config.yaml
n_layer: 11
d_model: 256
n_experts: 64
experts_per_token: 4
d_expert: 128
d_shared_expert: 0
activation: "swiglu"
moe_layers: [1, 3, 5, 7, 9]
router_score: "sigmoid"
normalize_top_k: true
routed_scale: 2.0
balance_loss: 0.00297
balance_bias: true
router_cosine_scale: 14.0
init_std_router: 0.0142
lr_router: 0.00164
vocab_size: 26839
norm: "rmsnorm"
norm_eps: 1e-06
tie_embeddings: "early"
optimizer: "muon_hyperball"
lr: 0.01
beta1: 0.95
batch_tokens: [65536, 131072, 196608]
seq_len: 512
train_tokens: 621200000
steps: 5078
dataset: "wikipedia_en"
Below are experts of layer 3 (counted from 0) of a mixture-of-experts language model. Rows are named router (the router's row for the expert), gate (a neuron's input weights, with its number), up (a neuron's input weights, with its number) and show model dimensions 0-255. Each number is 50 + 12 x the weight over its row's rms, rounded and kept within 0 to 99.
After each expert's rows: a language model's description of what the expert responds to. This comes from a sample of Wikipedia text that the model never trained on.

# expert 21
router:63 54 40 34 47 53 34 49 48 58 59 47 34 52 70 33 31 50 37 48 62 29 61 29 51 50 59 53 28 36 66 46 42 25 62 53 58 33 67 53 61 57 58 45 56 50 54 62 52 44 51 45 20 67 45 57 67 36 58 49 31 53 45 62 48 41 59 45 79 73 39 56 55 49 47 44 65 39 47 57 60 22 54 48 37 41 54 60 73 68 40 55 54 58 37 38 51 42 39 28 53 50 41 48 56 45 23 45 51 41 42 41 44 50 69 50 67 42 83 70 55 55 40 40 54 33 47 25 66 51 40 47 69 37 58 26 52 56 42 43 40 62 64 45 42 56 47 57 53 66 66 31 36 43 42 37 52 37 45 39 54 50 58 57 51 45 53 41 45 38 50 49 64 55 54 71 66 53 22 40 46 58 56 29 33 70 14 51 55 60 39 50 57 69 48 36 68 71 54 48 47 42 42 60 50 51 51 33 66 44 52 65 59 38 67 56 29 43 56 60 44 56 78 68 56 55 41 61 44 52 55 66 68 34 24 69 61 70 50 52 44 44 49 42 65 49 36 45 64 57 41 46 41 51 50 35
gate0:44 73 79 50 33 54 54 53 34 52 60 45 37 60 38 45 68 73 46 56 56 36 52 26 50 49 55 45 27 48 55 28 53 41 52 64 62 49 45 54 24 62 61 04 47 50 64 47 35 66 50 55 53 70 67 45 54 53 17 55 48 50 41 49 52 37 54 43 69 39 58 56 47 63 70 18 40 52 40 43 36 53 61 55 47 59 49 72 51 48 58 44 57 53 46 79 42 40 33 61 59 50 46 23 52 45 39 44 44 55 42 51 57 58 66 33 55 46 42 55 28 55 39 51 59 57 49 35 40 66 39 33 85 51 49 47 48 52 59 61 64 67 49 55 45 46 45 45 73 46 40 39 59 46 35 72 27 19 53 51 52 57 49 67 53 61 45 51 54 52 41 40 58 53 57 74 61 70 63 48 42 56 46 44 48 52 36 64 39 49 46 45 43 33 61 38 51 47 46 55 53 58 33 43 24 51 42 54 47 58 37 30 48 52 45 60 30 61 52 54 36 56 50 53 44 73 43 63 22 29 60 51 50 60 53 68 70 51 65 36 48 55 55 35 63 43 55 63 71 71 62 51 54 43 47 50
up0:63 59 79 39 57 61 45 42 47 36 46 57 76 48 43 30 39 54 72 35 56 53 45 54 49 42 59 52 62 39 46 40 46 65 61 27 35 56 58 51 54 55 50 62 55 36 60 34 62 72 49 44 70 50 24 54 51 45 43 65 40 44 56 54 56 58 60 67 57 48 44 62 33 78 33 49 62 48 62 41 63 67 27 64 59 45 41 37 57 54 45 39 44 52 57 53 41 41 20 47 50 61 72 64 49 64 40 38 40 47 45 52 48 42 43 46 57 51 49 48 62 57 76 40 47 60 63 28 55 47 36 45 55 42 30 37 55 41 75 59 57 49 49 46 28 59 51 64 57 59 43 40 51 56 64 46 43 64 30 49 07 66 48 53 41 46 43 50 69 54 36 39 42 45 45 58 67 57 50 54 50 41 52 51 53 44 44 54 58 45 61 58 74 81 74 29 39 40 39 46 52 42 60 50 64 61 63 37 69 47 21 33 41 62 38 24 50 52 56 53 56 48 43 49 22 46 66 64 61 82 61 40 46 39 47 63 50 44 31 53 58 30 71 47 44 50 43 55 37 54 40 30 52 62 41 64
Description: Surname pieces, first names. Later word pieces ending personal surnames, and common given names, in cast lists and sports tables, e.g. C-aine, Mer-tz, John, James.

# expert 52
router:46 55 39 36 51 57 52 41 57 46 40 43 37 52 55 46 41 49 57 55 65 65 74 39 57 61 46 55 57 47 58 63 40 51 43 55 69 40 69 50 41 66 44 49 49 40 57 62 53 34 34 50 25 59 39 41 39 49 35 39 60 45 53 62 47 58 53 44 88 67 47 40 45 73 42 45 43 44 29 52 58 24 49 67 39 38 54 36 65 53 66 55 42 49 67 31 38 47 52 57 50 76 59 62 50 59 32 55 57 43 32 40 48 51 70 30 34 34 60 44 63 28 46 43 47 48 66 49 64 50 34 38 54 58 44 51 38 56 61 56 56 68 67 39 29 71 74 55 34 61 81 41 59 34 63 25 41 44 46 40 34 45 44 61 60 63 39 45 37 37 56 43 36 44 78 55 53 64 48 40 38 89 61 37 52 53 48 40 63 67 44 47 45 58 43 38 51 37 56 59 31 43 58 47 59 41 46 42 72 53 61 62 58 39 54 61 39 54 62 58 49 45 57 57 40 57 47 60 44 50 41 68 50 24 45 68 81 56 75 49 70 44 63 35 50 51 40 57 57 66 55 51 70 70 58 35
gate0:55 09 61 74 63 54 41 56 41 33 39 44 31 62 73 38 36 47 42 38 43 58 44 36 36 57 36 52 66 77 59 55 43 33 63 58 38 46 37 45 54 39 55 63 42 46 60 70 37 39 40 46 61 54 50 40 50 25 41 41 56 43 44 85 39 79 39 48 45 35 50 56 40 48 32 72 34 49 53 70 60 53 39 40 47 63 38 67 50 68 58 50 62 52 52 55 60 69 40 53 28 56 52 38 50 53 60 46 49 39 81 61 63 65 54 30 39 52 51 29 40 53 49 37 35 56 29 56 61 43 36 67 38 38 50 59 66 59 65 52 44 57 44 61 50 63 54 63 39 66 52 49 68 61 42 56 56 43 42 54 43 55 42 57 46 69 58 73 57 59 29 60 49 51 59 59 54 62 45 75 48 44 29 56 47 48 37 38 54 47 51 40 66 33 39 65 49 33 61 50 67 48 48 47 46 33 43 67 48 62 47 43 26 43 57 61 33 31 44 34 65 44 73 60 55 48 62 26 59 38 52 44 55 44 59 47 34 43 41 50 53 31 62 45 42 39 49 48 54 36 35 70 62 27 42 59
up0:36 25 51 86 44 58 63 57 39 54 33 31 46 73 69 58 40 42 42 46 62 67 34 53 45 43 43 46 69 54 62 48 53 45 61 50 37 44 62 57 57 43 54 27 28 55 56 54 37 40 51 42 32 65 35 47 50 26 72 72 66 39 37 65 32 71 51 61 39 46 49 62 50 74 43 71 55 61 60 69 42 41 39 58 57 41 47 55 71 54 61 32 54 49 44 41 59 67 53 59 21 58 78 53 51 50 51 40 45 42 63 61 79 46 46 40 42 39 57 47 41 31 45 59 56 43 56 55 86 53 52 44 30 42 52 45 48 68 54 41 42 47 45 36 54 61 34 47 24 58 79 43 55 54 40 56 43 56 29 59 51 44 43 42 61 60 47 68 67 65 51 44 38 53 51 45 43 55 60 73 57 50 57 30 61 58 55 52 51 43 46 34 51 36 56 55 30 44 76 50 66 48 32 69 16 54 46 60 59 49 41 48 59 35 44 55 44 43 34 41 61 44 64 59 67 65 67 38 59 44 43 59 62 60 42 48 42 55 76 59 61 47 38 42 50 30 61 52 42 55 52 61 54 45 51 65
Description: Sports and competition terms. Nouns about sports seasons, leagues, cups, awards and elections, and word endings in such names, such as season, Cup, Championship, Grand Prix.

# expert 20
router:64 61 53 44 69 45 43 74 42 60 59 32 37 59 57 42 30 38 41 70 53 53 74 53 37 51 60 47 49 44 40 53 32 44 47 47 72 28 52 54 37 61 32 43 53 55 55 64 52 32 34 55 51 54 30 32 78 35 67 56 31 66 61 62 44 66 42 31 70 75 81 50 55 30 57 29 48 48 40 57 43 44 57 46 64 51 40 39 58 49 47 54 41 57 57 40 39 48 76 55 64 48 34 62 57 50 40 36 48 40 33 45 42 60 72 53 62 54 65 48 59 44 55 58 34 37 45 50 60 46 25 37 43 40 60 51 61 42 57 47 62 56 48 50 30 59 66 46 33 66 35 51 50 71 53 21 65 63 44 47 73 42 51 44 38 53 31 33 34 62 42 43 57 32 60 42 50 48 34 47 51 59 51 22 36 57 48 63 52 35 49 33 57 59 40 31 60 64 66 29 53 33 46 59 57 47 75 43 36 49 64 48 46 59 47 64 29 53 49 73 48 42 72 55 51 42 41 65 70 60 53 64 57 39 40 40 55 50 70 45 61 33 52 54 52 64 40 43 60 40 48 57 44 51 76 57
gate0:38 56 52 45 28 48 65 43 53 20 45 67 62 37 66 67 38 44 60 55 54 36 72 77 23 25 35 53 42 55 61 34 46 51 43 52 55 53 35 40 36 54 40 49 67 42 45 47 59 44 36 44 71 39 51 43 42 24 60 50 33 53 21 55 53 40 36 23 31 22 57 50 53 52 38 59 62 50 50 35 48 66 48 38 46 69 33 49 42 64 58 58 34 35 51 51 41 32 48 47 66 50 48 55 60 58 40 35 23 54 50 33 82 53 55 43 27 52 63 43 53 31 55 43 71 44 17 49 65 60 55 60 66 55 56 36 43 36 62 41 50 40 45 46 63 46 58 53 53 50 47 51 39 53 58 54 45 58 70 35 48 46 40 45 53 53 59 51 62 68 61 46 61 52 49 45 32 38 75 54 65 42 53 55 52 59 62 29 55 55 55 38 49 44 46 48 44 43 62 44 43 55 34 51 71 54 49 59 43 59 54 56 48 39 38 48 46 26 38 49 58 44 45 41 60 54 51 22 59 26 70 53 39 56 40 27 48 46 34 47 51 70 57 37 38 30 24 28 68 35 49 49 42 58 68 55
up0:60 38 49 52 41 54 55 46 64 63 54 24 62 86 47 41 48 39 40 44 47 57 32 64 92 61 76 64 60 49 52 48 63 62 65 56 49 73 52 39 58 44 70 47 57 52 39 51 68 50 58 61 36 43 39 42 58 61 37 52 67 42 57 28 57 49 62 61 51 65 33 30 49 56 67 44 41 41 46 63 59 32 45 56 61 43 56 41 65 50 31 55 47 65 50 56 49 79 69 48 44 44 48 54 31 61 60 63 68 50 73 54 43 30 19 53 39 45 43 57 37 49 65 55 21 45 56 56 49 42 68 44 29 42 63 67 58 54 44 56 25 64 51 45 50 46 54 54 51 38 53 52 64 42 50 56 67 52 43 49 51 46 34 51 49 41 45 63 54 45 63 63 47 56 66 53 54 75 52 51 37 56 37 56 39 44 54 61 46 50 36 71 71 43 34 44 58 35 64 70 50 34 51 43 32 44 49 46 76 56 37 46 53 59 64 58 46 58 51 74 46 57 66 40 60 48 51 62 33 53 19 59 48 46 44 75 49 42 68 56 54 19 61 41 32 51 51 69 25 39 51 49 62 47 46 47
Description: Name particles and hyphens. Hyphens, en dashes and short name particles inside foreign or compound names, such as de, von, e, I, and Anti-submarine.

# expert 57
router:57 56 59 35 35 72 51 53 44 42 51 17 43 58 52 42 28 48 54 56 68 37 38 38 36 64 54 23 61 46 40 40 55 43 35 55 59 37 61 59 43 38 51 72 67 50 36 69 51 44 53 53 56 38 38 52 53 36 42 69 40 47 63 75 23 57 49 43 52 44 59 62 38 74 48 50 59 23 51 56 59 43 45 51 52 46 48 52 38 51 53 60 52 44 40 46 31 68 55 44 59 40 31 60 57 50 61 48 61 32 23 63 48 27 68 48 36 59 63 44 59 37 33 60 53 52 57 65 59 50 43 39 43 34 44 51 56 40 44 29 66 51 48 41 53 63 66 34 33 55 35 46 45 57 43 21 65 52 32 50 69 54 40 42 56 71 56 55 42 61 46 46 61 53 63 55 70 46 42 33 63 50 67 26 53 37 30 54 53 58 40 33 78 64 58 32 54 70 47 37 48 10 59 42 72 59 58 59 43 63 66 50 72 44 45 64 22 69 43 75 45 45 59 55 59 53 34 57 55 46 46 53 55 48 54 62 48 55 52 56 57 35 54 54 62 49 39 47 68 40 55 40 73 57 61 45
gate0:24 36 44 62 58 50 45 52 52 23 61 37 57 48 61 53 35 28 54 46 48 58 39 57 58 45 64 42 56 62 55 53 42 31 60 47 56 66 60 37 28 44 65 19 47 48 58 55 65 44 45 64 56 63 40 64 49 69 55 31 59 80 68 30 54 62 46 59 59 40 58 38 65 74 32 53 38 52 40 36 44 13 70 89 44 23 46 34 66 73 48 52 54 27 72 33 55 37 54 55 42 56 49 41 48 41 52 35 52 40 73 64 53 58 45 47 56 35 60 34 48 44 56 50 49 41 58 62 54 50 59 36 40 89 51 45 31 50 42 50 57 65 42 40 43 54 58 48 42 46 42 45 52 46 62 49 56 43 55 59 40 38 65 42 61 64 48 58 35 53 46 62 41 37 65 63 45 54 48 44 69 59 47 45 43 18 25 28 42 60 47 33 53 50 41 43 38 48 40 62 38 59 53 59 49 53 49 71 66 48 33 40 52 52 39 58 47 46 57 21 64 48 60 53 52 50 38 55 48 49 46 50 45 66 64 38 56 54 49 61 72 39 43 54 49 62 39 44 23 66 39 58 43 60 57 51
up0:58 49 44 48 52 55 41 24 50 68 40 58 40 49 44 58 56 78 31 47 36 47 47 18 59 63 46 58 40 43 46 43 47 56 38 45 38 29 71 56 66 62 51 70 59 66 45 51 33 69 63 37 43 38 66 36 48 35 34 54 43 47 29 53 71 44 38 49 48 65 40 54 55 46 67 33 57 53 48 50 34 52 38 31 55 64 49 85 36 39 61 62 45 48 34 51 60 38 47 56 69 57 61 55 42 57 40 35 37 58 32 46 50 65 38 76 59 54 55 62 60 51 53 65 42 55 57 43 41 34 53 46 51 28 60 51 69 51 70 30 44 36 50 61 53 61 37 54 67 42 66 61 52 56 37 65 49 53 58 41 36 52 48 58 53 43 39 42 48 43 40 46 36 48 52 39 46 71 38 82 31 45 54 51 65 87 60 68 46 53 40 67 53 52 60 68 60 45 49 41 53 63 43 57 51 53 54 51 48 49 44 52 42 32 63 16 71 48 43 50 22 25 41 60 52 59 56 49 44 51 29 58 42 35 45 43 49 54 67 36 38 60 57 39 59 60 46 54 48 15 52 54 26 36 38 40
Description: Prefixes at segment start. Prefix-like pieces (Con, dis, Un, inter, pre, non) and short fragments at the start of lines, cells or list items.

# expert 7
router:74 55 42 29 37 53 43 61 47 62 68 18 29 60 50 41 42 64 46 59 71 51 69 57 45 59 53 53 84 38 52 57 44 49 50 58 56 50 64 50 41 37 56 54 50 40 47 61 47 44 44 40 51 52 38 50 41 50 39 44 57 59 59 72 36 55 41 50 82 44 53 33 44 69 42 63 57 57 33 55 51 28 41 57 31 29 58 41 48 47 69 66 38 41 53 32 19 56 54 52 48 51 51 73 53 52 47 48 64 39 37 47 43 64 64 34 29 38 68 45 62 39 57 49 71 55 59 63 60 69 31 52 65 60 56 56 38 64 44 35 55 65 55 39 28 62 64 63 48 54 70 40 47 50 69 29 40 51 51 37 35 52 45 47 42 64 32 39 52 48 43 51 57 49 42 53 65 67 53 28 60 56 43 39 60 41 29 56 47 57 46 53 60 81 60 23 45 47 58 58 49 47 52 44 59 65 54 63 59 46 71 58 48 52 47 57 33 66 57 53 63 40 47 47 44 46 34 35 41 44 46 53 52 35 31 50 67 55 66 63 70 50 74 48 73 81 43 50 75 59 58 54 72 67 59 53
gate0:60 36 58 26 58 58 65 46 62 54 28 55 48 65 55 55 60 58 35 26 57 57 51 45 51 35 47 50 71 52 49 70 18 40 60 54 25 46 30 52 61 67 35 56 54 71 50 60 38 43 60 34 38 51 50 57 21 58 64 35 49 37 57 49 28 48 51 45 67 52 36 56 47 48 52 38 37 46 31 40 38 50 34 68 46 41 32 45 40 35 59 56 36 61 37 58 48 40 55 52 45 73 34 63 43 63 56 45 60 45 56 52 49 56 38 52 59 49 66 36 55 62 34 44 64 43 51 27 49 53 41 61 46 37 58 61 68 60 70 55 70 46 49 40 24 32 42 75 54 52 44 70 27 45 70 51 58 63 50 44 44 35 47 62 31 40 29 43 59 34 56 57 60 44 28 51 65 60 45 31 56 46 46 40 59 51 49 43 49 61 81 56 28 39 48 58 66 48 47 38 76 56 36 54 53 35 38 39 47 54 68 37 33 24 57 60 44 37 57 31 40 49 29 54 46 39 31 43 37 40 51 47 43 53 42 53 55 65 53 40 65 61 63 66 82 58 42 62 47 48 69 42 62 52 52 50
up0:51 43 44 40 37 54 43 37 41 58 72 61 46 37 50 56 60 46 29 35 57 57 43 16 47 53 76 66 75 49 35 31 48 43 48 43 44 53 49 44 50 60 54 53 55 26 55 36 45 56 47 53 59 26 54 38 27 46 45 56 27 53 58 37 34 51 79 55 63 55 65 40 55 52 65 32 42 40 64 56 62 64 27 46 30 67 46 62 49 64 38 38 76 72 45 49 43 34 41 58 40 44 37 48 80 34 45 45 28 49 46 39 57 52 47 54 43 50 66 29 55 61 40 32 47 38 44 74 48 44 38 51 63 51 42 78 21 39 62 71 36 51 69 38 45 50 67 47 32 64 53 49 76 33 48 55 48 27 50 46 41 49 48 62 52 71 56 56 48 48 29 62 62 56 46 55 48 42 58 64 56 41 53 47 61 54 38 34 53 63 50 70 57 59 47 64 60 34 24 50 69 51 68 19 50 66 66 43 58 53 56 45 35 56 36 51 42 40 56 30 43 51 47 52 50 46 62 54 44 64 41 45 38 44 53 66 64 77 56 45 55 38 45 30 42 42 44 54 60 47 58 51 48 44 60 39
Description: Common head nouns. Generic nouns after the or a heading a noun phrase, often about media, sport or places, such as film, album, season, club.

# expert 34
router:55 53 41 38 47 62 42 49 43 47 68 42 29 58 58 46 25 64 41 56 77 19 57 37 43 63 56 55 44 36 59 34 46 37 42 66 52 47 71 49 60 47 52 42 47 38 37 71 49 60 53 56 46 68 35 59 70 32 43 61 34 46 62 84 28 50 65 42 69 56 46 53 52 40 48 52 56 39 53 49 79 32 58 53 37 42 37 59 67 50 42 46 50 38 46 47 44 50 60 47 70 45 61 61 70 58 42 52 44 36 45 46 54 57 56 55 53 45 66 75 50 47 27 54 46 47 50 31 58 69 50 52 65 54 55 18 37 55 42 57 62 58 66 35 26 54 39 58 46 47 53 41 22 53 39 41 55 45 33 49 62 46 55 42 51 49 49 50 54 36 41 26 67 52 53 50 57 59 29 43 52 54 68 24 37 68 37 55 37 43 48 49 56 65 43 40 51 51 58 54 44 52 43 47 31 54 60 49 65 57 51 64 64 57 50 53 08 59 39 71 63 54 68 68 43 31 28 45 50 39 47 51 54 41 24 68 53 70 56 51 43 43 33 55 69 57 35 36 63 60 48 32 49 69 49 25
gate0:51 61 62 52 44 73 39 38 35 36 54 55 64 52 53 52 39 55 49 42 29 56 38 46 53 61 54 37 36 49 44 42 53 43 63 33 54 51 56 68 50 73 69 42 32 46 47 81 39 41 53 53 18 29 66 66 60 40 39 47 56 56 37 56 47 64 54 35 43 55 52 54 30 33 44 54 60 79 32 52 30 43 59 57 48 55 39 44 51 56 46 49 28 35 26 36 62 49 51 44 41 54 51 53 43 56 74 45 42 46 36 69 48 54 61 48 43 59 39 62 46 59 19 63 36 32 46 49 49 52 34 44 36 61 44 57 53 54 41 37 35 68 34 58 52 68 47 60 51 63 69 43 37 45 52 54 51 54 75 46 51 35 48 57 60 45 63 28 57 65 62 58 28 65 49 40 54 67 58 36 31 43 43 52 69 40 28 30 40 52 29 62 64 34 37 51 63 44 42 51 57 35 56 36 37 68 57 57 45 42 58 55 58 52 40 51 29 41 57 51 61 46 59 23 76 64 49 63 40 35 56 64 33 33 51 53 37 49 18 43 58 51 41 37 59 66 80 38 56 40 40 57 41 70 55 43
up0:52 47 30 59 43 33 59 56 55 63 35 37 33 43 37 44 54 62 50 49 56 53 59 50 31 28 64 55 49 49 60 56 42 55 18 67 55 41 23 33 60 31 44 63 55 48 62 23 47 64 58 49 61 54 28 44 43 74 58 38 43 39 77 45 38 34 61 84 56 64 48 46 62 65 70 49 55 31 67 49 54 46 45 48 49 32 66 43 49 49 45 44 62 35 62 57 49 51 67 60 55 31 51 39 46 28 32 46 74 50 58 24 45 38 38 60 42 40 56 44 40 47 85 48 63 30 54 39 36 47 66 43 70 49 70 51 52 41 47 67 53 56 62 52 64 56 57 49 42 35 50 67 47 41 43 58 64 54 47 39 69 45 40 27 28 48 31 51 59 49 50 53 66 38 36 61 47 38 61 45 53 50 47 57 33 60 43 62 61 41 64 46 32 52 56 62 47 58 36 48 54 57 39 65 59 42 51 50 52 55 45 62 48 52 68 70 83 56 58 52 33 64 47 61 42 43 56 32 28 44 61 61 47 83 49 53 65 63 65 57 53 59 72 63 42 46 41 47 42 70 40 47 47 47 40 58
Description: Given names and place starts. Common first names and the first words of place names, often in tables or lists, such as John, Robert, Los Angeles, New York.

# expert 6
router:50 75 44 50 23 75 42 66 45 58 57 34 20 51 52 44 42 36 51 46 66 46 49 43 28 59 42 44 53 43 24 48 61 49 45 56 50 19 73 57 59 55 48 53 52 46 23 55 63 63 61 38 51 45 35 47 66 41 69 57 47 39 51 63 22 48 53 31 75 45 67 53 51 40 58 70 50 34 33 46 59 31 54 41 56 36 48 53 48 44 47 58 65 59 57 54 25 54 51 49 57 45 41 55 73 32 46 40 52 30 40 49 58 55 60 43 37 54 53 67 60 56 38 58 58 55 63 38 76 60 33 60 47 39 41 18 52 53 51 55 58 56 45 44 45 67 45 54 52 53 44 49 28 54 49 37 60 31 54 54 76 48 50 44 44 54 45 44 57 63 57 32 56 30 59 60 69 55 39 49 66 55 55 47 39 47 45 37 44 70 55 42 65 48 51 31 52 55 64 34 30 36 56 63 41 51 69 45 63 61 67 71 72 43 65 53 34 76 41 62 50 42 62 60 60 48 38 60 56 47 38 63 51 33 44 60 65 54 47 55 33 31 35 76 53 41 32 38 70 46 66 35 60 62 63 50
gate0:54 68 65 70 68 33 63 55 62 51 50 64 54 56 54 70 37 47 35 43 32 44 69 73 34 47 56 21 51 65 62 70 77 37 68 57 59 44 28 24 56 53 32 48 41 61 63 76 45 70 54 33 47 62 59 38 42 48 52 42 48 35 47 41 43 51 48 41 58 36 49 54 40 44 36 40 39 59 40 62 50 45 68 49 57 48 31 57 27 34 29 43 50 35 53 48 55 36 59 64 55 38 48 45 28 39 36 73 57 46 69 42 51 34 63 53 57 39 59 47 37 57 56 46 48 39 67 51 35 46 51 52 61 40 29 48 69 71 36 52 50 73 55 38 50 49 57 51 46 50 64 28 60 58 44 59 28 57 45 57 51 64 69 52 40 56 49 38 46 43 52 64 45 33 61 31 53 56 52 79 68 40 43 41 55 72 62 67 40 47 77 52 56 60 56 51 39 47 36 62 47 59 59 59 34 44 48 49 56 45 73 44 48 58 41 84 70 25 43 53 51 49 52 69 28 53 44 66 51 52 58 46 43 52 44 57 50 51 68 77 57 44 39 33 66 51 46 50 58 57 69 59 54 51 49 36
up0:38 43 50 35 28 61 57 52 40 67 61 44 52 42 50 36 39 32 39 40 55 43 50 66 39 44 41 46 45 56 74 53 44 28 56 55 54 35 49 50 61 58 36 67 58 68 38 20 69 27 57 51 40 35 57 62 55 66 49 61 61 45 54 76 50 38 66 35 59 73 59 37 67 42 47 61 60 58 39 47 47 33 55 52 49 47 59 43 65 66 49 45 35 55 43 58 54 69 84 34 69 47 53 48 68 50 55 41 54 49 39 62 43 50 57 45 66 48 48 55 67 52 60 53 36 41 52 54 54 41 55 57 35 55 67 48 58 21 45 43 28 50 28 43 65 48 47 35 70 55 68 61 41 30 43 61 51 27 56 56 24 47 55 29 63 51 60 29 49 54 22 55 48 47 48 59 42 60 49 51 62 54 34 67 42 35 48 47 56 70 39 39 63 34 15 47 23 49 60 56 63 40 47 63 53 19 44 38 55 56 52 59 50 52 41 40 47 67 42 63 70 64 49 57 56 41 48 52 36 64 34 64 50 68 54 24 51 63 52 48 50 55 44 61 51 52 42 54 60 32 30 40 54 77 66 55
Description: Proper-name first pieces. Opening capital-letter pieces of foreign or rare proper names and acronyms, such as An(cash), K(ister), SL(FP), Tar(apacá).

# expert 54
router:51 62 21 45 36 69 50 67 55 46 72 38 35 46 55 33 40 60 44 51 75 48 60 47 38 48 52 49 85 39 50 54 46 38 35 51 59 46 64 55 38 42 56 46 51 31 55 66 53 48 42 42 42 64 33 37 58 50 47 68 58 54 54 68 32 52 48 43 71 51 60 45 41 61 45 54 65 49 32 65 44 33 40 62 45 36 63 34 58 60 65 71 40 37 51 37 25 53 56 64 64 33 46 60 61 53 39 54 68 36 46 45 46 42 60 38 23 48 63 41 70 35 54 47 62 63 62 64 68 70 36 57 58 56 51 50 43 44 49 39 59 66 51 37 43 55 71 44 43 46 65 36 45 53 72 21 40 46 36 37 43 49 60 48 53 66 44 35 44 56 42 34 43 47 49 55 59 38 51 37 66 59 47 35 61 38 49 51 49 53 44 41 52 74 50 22 68 49 68 52 46 30 53 46 65 35 42 56 58 53 67 52 75 66 47 54 44 71 58 57 66 30 46 63 58 50 27 39 40 58 44 57 55 46 35 47 45 59 74 54 74 30 66 59 49 76 40 49 76 42 62 54 75 67 57 57
gate0:53 45 61 67 48 72 34 63 72 40 26 25 36 38 52 68 59 68 50 63 48 55 55 33 57 55 34 41 55 33 40 65 24 46 28 29 50 74 53 46 44 47 48 74 48 38 62 54 73 58 54 48 48 46 44 49 62 46 44 32 63 59 65 42 60 48 72 47 37 65 35 50 41 70 39 48 57 45 53 47 48 41 53 56 35 49 67 64 55 62 50 25 44 47 49 44 41 47 50 72 65 31 59 37 46 57 58 39 62 48 57 38 42 34 43 37 57 49 52 54 65 24 51 40 30 48 61 40 74 51 37 54 50 44 58 29 54 63 51 66 62 69 69 49 35 32 50 57 39 61 60 54 26 58 50 53 53 47 46 73 57 52 51 38 49 38 62 27 42 51 42 29 75 50 52 41 65 64 47 43 35 39 46 40 77 69 39 16 52 50 21 60 46 40 51 46 64 55 36 56 54 30 64 54 48 74 73 53 47 45 39 48 38 41 31 36 53 51 48 37 41 49 57 52 63 39 64 56 51 41 54 54 31 54 51 39 42 70 37 50 35 49 38 38 44 43 45 40 65 35 58 43 41 58 66 48
up0:48 46 41 66 46 46 56 35 36 48 55 54 53 54 60 27 38 58 38 51 49 41 45 63 35 47 56 48 48 53 37 34 62 40 41 77 37 38 42 66 45 75 48 25 51 48 78 65 43 63 59 63 48 46 38 44 35 47 42 48 38 46 62 69 67 43 59 29 43 48 72 39 57 74 68 53 48 43 41 54 50 37 43 45 58 39 60 40 46 47 64 53 56 69 51 56 81 43 58 56 33 41 36 54 41 16 21 27 46 61 51 59 83 49 56 47 58 61 71 48 37 74 50 68 61 49 57 54 30 45 45 45 40 59 32 52 64 39 41 42 54 43 52 67 44 48 78 47 53 61 44 40 66 46 53 38 58 62 38 31 42 49 57 55 57 60 46 49 57 38 22 42 49 55 42 39 49 51 42 41 69 53 30 52 37 41 45 65 51 78 62 58 63 24 41 50 41 48 58 53 47 53 44 41 29 68 24 52 30 55 50 53 55 63 37 49 39 44 62 58 40 45 43 41 33 46 52 55 28 58 16 62 56 60 60 56 38 71 68 49 73 48 44 47 50 53 45 54 54 51 47 52 62 35 35 41
Description: Abstract head nouns. Common nouns heading noun phrases after the/a in descriptive prose: population, station, area, system, species, weather.

# expert 43
router:72 71 31 41 56 71 47 47 54 59 49 47 46 55 62 31 34 57 36 56 54 32 49 25 47 57 55 60 49 26 54 50 44 37 50 64 59 40 61 49 48 49 36 50 55 49 45 53 47 37 67 56 44 72 42 67 39 24 35 49 43 34 50 48 48 42 33 55 67 68 57 68 48 42 46 57 77 49 34 56 46 39 59 51 53 37 57 50 73 55 57 58 60 51 36 53 41 35 36 26 64 48 25 55 51 46 28 41 48 47 38 43 24 39 54 36 36 47 71 54 49 48 24 69 34 43 34 29 52 58 41 57 62 43 56 46 52 65 46 37 48 65 62 43 46 50 53 56 57 50 60 25 47 44 41 26 44 29 47 33 57 48 60 55 64 52 37 49 57 66 52 43 40 38 65 62 74 51 18 32 62 58 50 41 45 55 15 32 40 65 37 49 52 64 33 30 64 53 56 58 29 42 25 57 73 49 60 39 67 61 44 69 51 42 50 53 49 61 55 50 66 50 56 47 57 52 29 66 34 49 53 59 47 48 44 51 62 62 36 58 43 39 35 62 58 59 32 37 43 71 39 40 70 59 57 59
gate0:46 52 44 80 20 49 47 49 30 38 38 60 53 56 70 12 50 59 43 49 28 30 47 73 73 59 37 56 27 52 52 35 67 44 58 51 48 66 61 46 38 39 77 43 48 57 42 40 55 68 42 24 83 38 24 42 41 51 59 71 63 45 37 44 31 61 48 47 72 62 34 59 61 53 76 58 35 32 48 48 66 55 60 51 53 43 38 51 62 59 51 61 24 28 46 73 51 33 36 46 55 62 50 37 40 52 34 54 36 49 49 42 35 64 45 49 48 45 51 44 54 43 50 31 39 58 44 48 50 54 32 57 72 52 53 30 41 42 55 53 41 44 33 83 47 20 64 57 50 47 43 52 53 50 47 46 60 55 51 47 58 40 76 50 45 49 64 44 55 54 42 51 49 36 54 43 55 49 46 46 55 40 61 29 38 57 53 50 49 46 39 58 59 42 60 47 48 45 71 53 52 70 59 46 26 35 43 68 41 48 51 62 48 48 42 45 60 43 63 45 22 43 63 59 64 55 34 57 50 31 51 35 55 48 36 38 47 46 36 49 60 46 53 46 56 55 52 56 45 55 56 52 29 54 77 25
up0:60 63 47 51 71 54 73 69 66 31 38 56 42 54 23 62 42 46 56 61 69 65 43 40 25 49 72 36 57 61 54 62 33 42 41 77 68 32 34 51 51 62 42 46 35 56 69 51 69 56 43 50 39 63 38 65 51 51 42 44 45 58 63 60 50 46 51 40 56 44 45 42 32 49 33 48 55 52 44 53 43 46 56 57 70 55 47 47 47 24 68 64 51 56 57 39 50 58 62 65 49 29 38 59 47 65 50 58 44 30 47 58 41 62 59 53 59 58 43 44 65 41 53 41 60 55 50 59 53 43 74 45 44 46 37 42 42 54 59 49 55 49 61 16 64 61 47 43 75 69 39 71 50 76 43 52 40 70 67 50 55 45 46 51 49 29 51 58 44 52 43 48 56 60 60 59 65 46 45 52 40 65 55 58 56 65 73 51 45 48 63 59 49 55 20 54 30 32 52 46 81 30 56 45 54 37 40 47 43 59 54 35 55 41 48 57 34 37 67 28 67 53 51 50 47 43 74 59 52 60 47 27 60 45 62 60 57 62 54 68 30 42 20 36 26 72 34 33 29 40 61 55 61 60 53 41
Description: Foreign word endings. Endings of non-English names, species names and foreign words, such as -ina, -ia, -ov, -osa in Diadelia squamulosa.